config = dict(
    n_experts=64,
    experts_per_token=1,
    d_shared_expert=0,
    moe_layers=[2, 3, 4, 5, 6, 7],
    router_score='softmax',
    balance_bias=False,
    init_std_router=0.012,
    lr_router=0.000613,
    vocab_size=8192,
    norm='rmsnorm',
    optimizer='muon_variant',
    batch_tokens=[65536, 131072, 262144],
    steps=4467,
)
Below are experts of layer 2 (counted from 0) of a mixture-of-experts language model. Rows are named router (the router's row for the expert), down (a neuron's output weights, with its number) and show model dimensions 0-223. Each number is 50 + 15 x the weight over its row's rms, rounded and kept within 0 to 99.
After each expert's rows: a language model's description of what the expert responds to; "raises" lists some tokens whose logits its average output raises strongly, later layers aside. This comes from a sample of Wikipedia text that the model never trained on.

# expert 56
router:50 49 62 48 33 45 34 79 42 69 59 49 55 41 42 37 45 53 51 46 43 39 40 47 46 32 45 64 56 45 42 66 43 35 68 48 70 51 27 70 47 56 42 68 47 27 50 34 76 50 67 43 50 60 60 47 23 44 60 61 46 56 48 49 54 55 58 58 76 58 56 41 29 37 31 61 50 28 50 39 48 52 83 22 11 53 23 61 32 33 36 44 58 36 18 27 24 52 21 28 66 36 52 44 49 74 35 52 56 49 64 88 65 62 82 59 45 49 48 63 26 37 48 52 30 50 55 03 25 44 30 36 54 36 46 61 61 43 28 34 56 53 47 49 50 55 47 45 43 61 42 45 32 32 56 60 58 30 17 75 44 52 32 57 59 49 57 48 64 56 60 60 15 49 32 93 50 46 40 68 28 37 67 44 49 39 43 20 30 57 51 50 12 54 14 47 64 47 32 52 42 52 48 58 90 73 55 32 55 72 51 41 71 50 43 50 60 59 57 47 66 29 28 49
down0:47 75 59 47 55 36 23 52 35 33 28 50 48 61 34 55 50 26 39 20 58 57 36 65 67 67 78 51 73 43 21 66 43 51 43 45 48 27 56 50 51 75 33 68 37 59 54 31 53 50 34 50 54 33 58 49 50 48 71 63 41 45 77 54 42 46 65 44 52 46 68 49 63 50 22 42 47 18 32 47 99 66 47 68 42 43 62 46 41 49 74 60 34 54 49 50 69 30 51 80 64 20 62 16 45 33 19 50 77 23 43 43 27 51 59 27 49 45 47 68 33 48 59 47 50 47 51 43 50 37 16 43 50 44 31 53 46 60 46 53 55 43 51 56 60 47 65 51 36 46 54 53 70 38 53 57 35 53 42 66 37 59 63 36 46 70 61 56 64 49 56 60 51 55 47 45 66 52 64 56 38 40 59 00 37 50 64 58 54 79 45 71 69 71 72 68 67 57 64 39 53 04 45 38 56 36 43 76 41 47 51 32 14 61 68 33 19 58 60 38 66 78 68 43
Two-digit pieces within longer numbers in tables, statistics, dates, ISBNs and coordinates, e.g. 2,500, 2008, −28.
raises: "oss", "ests", "um", "pts"

# expert 59
router:40 52 71 42 52 44 34 67 42 58 71 33 49 40 42 46 45 43 57 48 45 32 32 69 34 31 45 62 50 33 32 69 29 37 69 24 70 33 35 68 56 68 35 65 32 31 45 33 72 67 65 33 42 67 47 56 32 33 45 51 46 50 68 62 68 58 56 65 68 70 31 38 32 37 33 66 40 31 51 32 67 33 67 33 31 33 32 68 29 31 34 62 37 31 34 28 29 53 33 32 63 30 55 49 46 65 35 31 48 65 70 68 61 42 69 65 52 32 38 72 31 56 66 52 32 53 67 31 35 42 28 52 68 28 42 50 67 57 30 32 71 50 34 32 65 48 56 54 30 56 28 30 29 37 50 65 52 33 32 69 49 70 36 42 70 58 67 40 72 60 65 69 31 64 30 66 49 40 29 72 28 32 71 35 68 37 48 30 32 48 36 32 31 41 31 40 72 60 29 71 62 61 28 46 72 68 62 31 70 70 48 41 68 62 60 49 49 56 46 64 71 32 35 46
down0:50 41 45 51 32 58 54 75 70 38 39 79 57 55 30 41 42 24 24 73 48 45 77 45 35 67 48 56 45 68 42 43 49 64 35 54 49 61 32 49 85 67 63 32 42 47 57 63 52 50 70 82 37 11 58 70 39 79 34 61 27 47 63 39 44 31 71 43 88 78 30 42 53 35 55 68 45 57 42 49 70 71 37 44 64 61 60 47 50 44 46 51 42 35 35 37 40 57 32 46 55 53 50 73 51 55 30 62 30 46 62 55 40 36 61 58 36 38 86 66 66 73 53 35 48 72 51 21 34 25 40 68 70 67 54 67 54 56 33 46 47 59 26 44 46 27 61 41 72 44 27 65 57 45 69 35 48 51 61 54 46 76 61 49 73 48 41 51 42 44 60 66 34 76 41 58 76 52 19 61 39 55 30 68 49 44 55 58 40 78 59 68 50 28 43 57 70 40 54 47 49 61 17 30 34 87 73 34 54 62 43 45 25 36 75 23 45 50 49 58 30 52 42 46
Very frequent words in running prose, mainly the, of, in, a, on, at, that, plus during, within, along, support.
raises: "to", "n", "aska", "iano"

# expert 4
router:41 53 71 42 51 45 35 67 42 58 71 32 49 41 43 45 45 44 58 48 45 32 32 70 35 31 45 61 50 34 32 69 29 37 70 25 70 32 34 68 57 68 35 65 32 31 45 34 71 67 64 32 42 67 47 57 32 34 44 51 46 50 68 62 67 59 56 68 68 70 32 38 32 37 33 66 39 31 51 32 67 33 67 33 31 34 33 68 29 31 34 62 38 31 33 28 29 53 32 32 64 30 55 48 45 65 35 32 48 65 70 68 62 42 69 64 52 32 38 71 31 56 66 52 32 53 67 31 35 42 29 53 68 28 43 50 67 56 30 34 70 51 34 32 65 48 55 54 29 56 28 30 30 38 49 66 52 33 32 70 49 70 36 41 68 58 68 40 72 59 66 68 31 64 30 65 50 41 29 72 27 32 71 34 68 38 48 31 32 49 36 32 31 41 31 40 71 60 29 71 62 62 28 46 71 68 63 31 70 70 49 41 68 62 59 48 49 55 46 65 71 32 34 46
down0:38 51 57 56 24 44 49 47 51 60 44 55 31 43 52 31 19 30 44 46 36 53 54 58 62 26 47 68 53 59 57 42 40 31 56 52 40 48 69 68 69 68 43 31 57 37 65 55 23 63 46 36 32 29 45 46 52 42 68 51 53 60 46 43 39 35 50 66 57 38 54 48 39 68 61 53 52 66 34 52 67 62 26 47 63 39 49 66 46 42 32 71 44 53 64 35 54 51 50 70 62 44 59 45 76 47 19 76 55 25 27 62 65 21 55 67 95 48 58 46 46 62 43 54 58 65 85 62 44 57 69 54 56 51 45 46 22 53 20 72 88 23 69 44 24 34 53 40 44 48 45 76 69 55 54 42 64 62 55 40 71 73 82 22 29 42 58 22 47 55 07 76 50 45 49 90 61 47 61 50 47 60 62 44 57 26 36 34 69 49 70 51 56 73 44 65 47 35 80 67 53 46 62 57 37 45 33 57 86 29 43 37 54 61 50 37 59 65 64 45 47 35 29 26
Temporal and additive adverbs like later, also, prior, soon, recent, plus scattered name and taxon openings (Aud-, Animalia, Ep-) in lists.
raises: "ries", "ulture", "ments"

# expert 7
router:41 52 71 41 51 44 35 67 42 58 70 33 48 40 42 45 44 43 58 48 45 33 32 70 34 30 45 61 50 33 32 69 30 36 69 24 70 33 34 68 56 68 35 64 32 32 46 34 73 66 65 33 42 67 47 57 32 34 45 52 47 51 68 63 67 59 56 67 68 69 31 38 31 37 33 66 39 31 51 32 67 33 69 33 31 34 33 68 30 32 34 63 38 31 35 28 29 53 32 32 64 31 55 49 45 65 36 32 47 64 70 66 61 42 69 64 53 32 37 71 31 55 65 53 32 53 67 30 36 42 28 53 68 28 42 51 67 57 30 33 70 51 33 32 65 48 55 54 30 56 28 30 29 38 50 66 52 33 30 69 48 70 36 42 68 57 67 41 72 60 65 69 30 64 30 65 49 40 28 72 28 31 71 34 68 37 48 30 33 49 36 32 31 41 31 40 72 61 29 71 61 62 28 46 71 68 62 31 70 69 49 41 68 63 59 48 49 55 46 64 72 31 34 46
down0:48 45 61 41 31 64 73 32 64 62 43 47 39 35 52 52 29 28 56 28 83 49 32 43 30 71 50 42 58 67 47 79 21 52 46 32 58 53 39 51 59 71 32 63 53 69 29 70 60 42 18 40 32 63 62 65 31 65 16 57 50 37 69 52 43 53 65 74 42 33 18 58 52 62 52 60 32 30 48 47 29 56 60 52 58 36 42 48 60 38 53 70 59 36 64 69 64 45 25 37 13 68 71 69 35 25 57 63 55 73 73 56 48 47 55 39 49 26 60 57 42 44 60 38 51 49 80 62 39 52 47 42 64 50 68 41 27 47 15 55 48 69 42 68 78 41 59 40 76 38 54 64 43 47 12 50 55 22 40 38 50 43 47 44 42 34 44 57 23 63 37 45 47 75 72 36 51 53 57 59 65 78 50 36 46 54 45 56 34 61 15 80 51 40 33 73 53 49 71 65 57 65 78 50 42 60 75 50 38 53 71 66 42 63 35 40 81 60 40 63 44 43 42 40
Opening capitals or place names starting entries after pipes, semicolons or colons, such as France, Germany, W in WJZS, L in LGY.
raises: "ç", "eration", "ks"

# expert 10
router:41 53 71 41 51 44 35 67 42 58 71 33 49 40 43 45 44 43 58 48 45 33 32 69 35 31 45 61 50 33 31 69 30 37 70 24 70 33 34 68 57 68 35 64 31 31 46 33 72 66 65 33 42 67 46 57 32 34 45 51 46 50 68 62 68 59 56 67 68 69 31 38 31 37 33 66 40 31 51 32 67 33 67 32 31 34 33 68 29 32 35 62 38 31 34 28 30 53 32 33 64 30 54 48 45 66 36 32 48 64 70 68 61 42 69 64 53 32 38 71 31 55 66 53 31 54 67 30 35 42 28 53 68 28 42 50 67 57 30 33 71 51 34 33 65 48 56 54 30 56 28 30 29 38 50 66 52 33 31 69 49 70 36 42 69 57 68 40 73 60 65 68 30 64 30 65 50 40 28 72 28 31 71 34 68 37 48 30 33 48 36 32 31 41 31 39 72 60 29 71 62 61 28 46 72 68 62 31 70 70 49 41 68 62 59 48 49 55 46 65 71 32 34 46
down0:42 24 30 33 47 48 50 40 35 42 43 47 29 73 61 23 45 56 26 33 45 46 31 55 61 77 58 28 34 56 33 41 41 98 48 51 60 62 48 60 62 72 51 50 48 71 19 22 55 15 46 42 50 45 45 63 67 31 68 39 19 65 57 65 39 29 73 65 53 47 60 36 75 72 58 67 43 67 51 65 52 50 32 24 54 54 50 65 61 61 69 06 63 48 42 31 38 39 49 64 42 39 50 55 58 57 13 53 61 21 54 54 55 39 33 81 59 28 53 38 44 53 43 68 38 32 38 75 53 65 42 51 71 47 77 54 40 56 33 54 26 51 42 41 44 46 42 66 25 50 38 68 66 66 46 60 51 67 66 69 77 32 34 35 59 54 61 44 44 60 48 22 50 51 47 46 22 46 31 57 50 63 52 70 45 76 41 39 63 68 66 60 30 71 21 56 54 35 64 59 82 36 48 43 45 52 60 70 50 50 54 56 35 18 44 50 77 63 38 54 61 42 51 56
Pronouns and sentence openers before verbs (it, It, There, They, them), particle out, and final two digits of years in dates.
raises: "oun", "ze", "gg", "outh", "ille"

# expert 14
router:54 55 57 42 63 37 67 71 62 61 47 43 59 29 67 52 60 43 49 34 45 36 17 61 36 42 45 66 39 20 45 57 28 39 69 35 53 35 30 75 45 74 43 95 41 24 51 47 65 54 48 48 48 70 48 64 36 50 32 56 47 69 63 63 65 39 54 68 53 72 33 38 18 40 40 73 45 34 61 43 56 28 68 32 37 62 57 72 45 54 21 64 33 22 44 35 39 38 54 26 46 49 42 59 47 67 33 37 49 58 57 86 72 37 68 66 50 45 37 59 41 57 68 61 53 55 55 29 29 53 44 54 58 39 45 54 89 32 13 07 77 44 48 21 51 52 48 52 36 51 52 40 32 39 51 42 41 40 27 52 44 47 36 42 55 61 64 44 55 47 39 59 04 59 24 88 54 58 36 65 25 56 89 42 71 44 36 37 38 59 38 36 31 56 39 54 71 58 33 62 50 57 53 58 58 57 69 52 62 73 44 43 74 50 46 45 33 53 60 58 58 45 46 34
down0:39 39 47 45 14 69 35 49 60 53 53 46 33 60 30 33 15 99 77 70 56 25 55 47 42 61 46 42 43 72 34 53 62 19 48 62 32 33 63 12 52 50 60 53 43 41 41 56 54 34 65 35 59 54 64 65 28 41 87 73 84 73 32 49 31 44 48 54 67 46 65 56 59 41 68 53 84 61 59 61 37 40 64 38 78 38 61 23 59 29 76 71 40 56 65 32 60 75 37 45 28 61 59 67 61 52 46 51 48 56 72 59 15 75 38 45 59 46 51 31 32 51 61 46 46 40 53 71 34 45 56 51 48 63 49 54 56 74 39 51 30 76 52 57 50 47 56 40 40 65 41 57 49 36 26 47 52 55 30 56 44 74 40 59 52 49 44 25 55 53 49 48 42 68 59 54 42 49 48 64 40 21 30 30 48 56 45 33 54 54 41 15 58 73 48 50 66 30 44 48 71 41 50 51 63 37 68 74 47 49 57 52 55 26 45 05 52 43 50 39 57 64 23 70
Opening parentheses, brackets, en dashes and hyphens, mostly before numbers in dates, ISBNs, years and citations, such as 1794-11-25 and (2020).
raises: "tr", "under", "El", "min"

# expert 19
router:41 52 71 42 52 44 35 68 42 58 70 32 48 40 43 45 45 44 58 48 45 32 32 70 34 31 45 60 50 33 32 69 29 36 70 24 70 32 34 68 57 67 35 64 32 31 45 33 71 67 65 33 42 67 47 57 32 33 44 50 47 50 68 62 67 59 56 67 67 70 31 38 32 37 33 66 39 31 52 32 67 33 69 33 32 34 33 67 29 31 34 63 37 31 34 28 30 53 32 32 64 30 55 48 45 66 36 32 48 64 70 67 62 42 69 64 53 31 38 71 31 55 66 53 32 53 67 31 35 42 28 53 68 28 42 49 68 56 30 33 70 51 34 33 65 48 55 54 30 56 29 30 29 39 49 66 51 33 32 70 48 70 36 42 69 58 67 40 72 59 66 68 31 65 30 65 49 41 29 72 28 31 71 34 68 37 48 30 32 49 36 32 32 41 31 40 72 61 29 71 62 61 28 47 71 67 62 31 70 70 49 41 68 63 60 48 49 55 46 65 71 32 34 46
down0:43 66 63 42 64 48 51 58 55 49 76 58 37 47 51 39 60 28 57 55 65 38 50 44 64 57 50 43 71 62 51 34 33 69 64 50 42 26 57 72 46 67 56 32 24 75 53 36 64 40 34 39 36 46 46 45 55 25 36 27 53 40 40 59 48 43 49 46 68 53 72 54 37 54 33 40 75 30 53 76 72 67 49 26 30 51 54 63 67 29 79 46 49 44 49 45 87 31 69 78 47 20 24 55 44 45 18 93 56 58 49 20 48 70 37 49 46 34 44 47 18 52 54 45 65 67 62 33 58 55 52 37 37 45 56 42 34 31 44 52 68 35 47 23 54 28 55 51 43 48 44 61 60 41 65 46 23 76 41 55 62 11 62 14 29 66 51 49 46 31 45 53 49 35 35 79 64 39 70 35 62 30 71 65 32 60 64 35 37 49 49 55 63 65 40 11 71 48 60 55 64 41 67 51 46 32 39 67 42 40 28 84 65 66 27 48 36 38 48 59 52 34 64 38
Common words and word-starts after commas, the or and in prose, such as his, which, of, North, ch, capital.
raises: "ier", "ested", "ounded", "itation", "ner", "adian"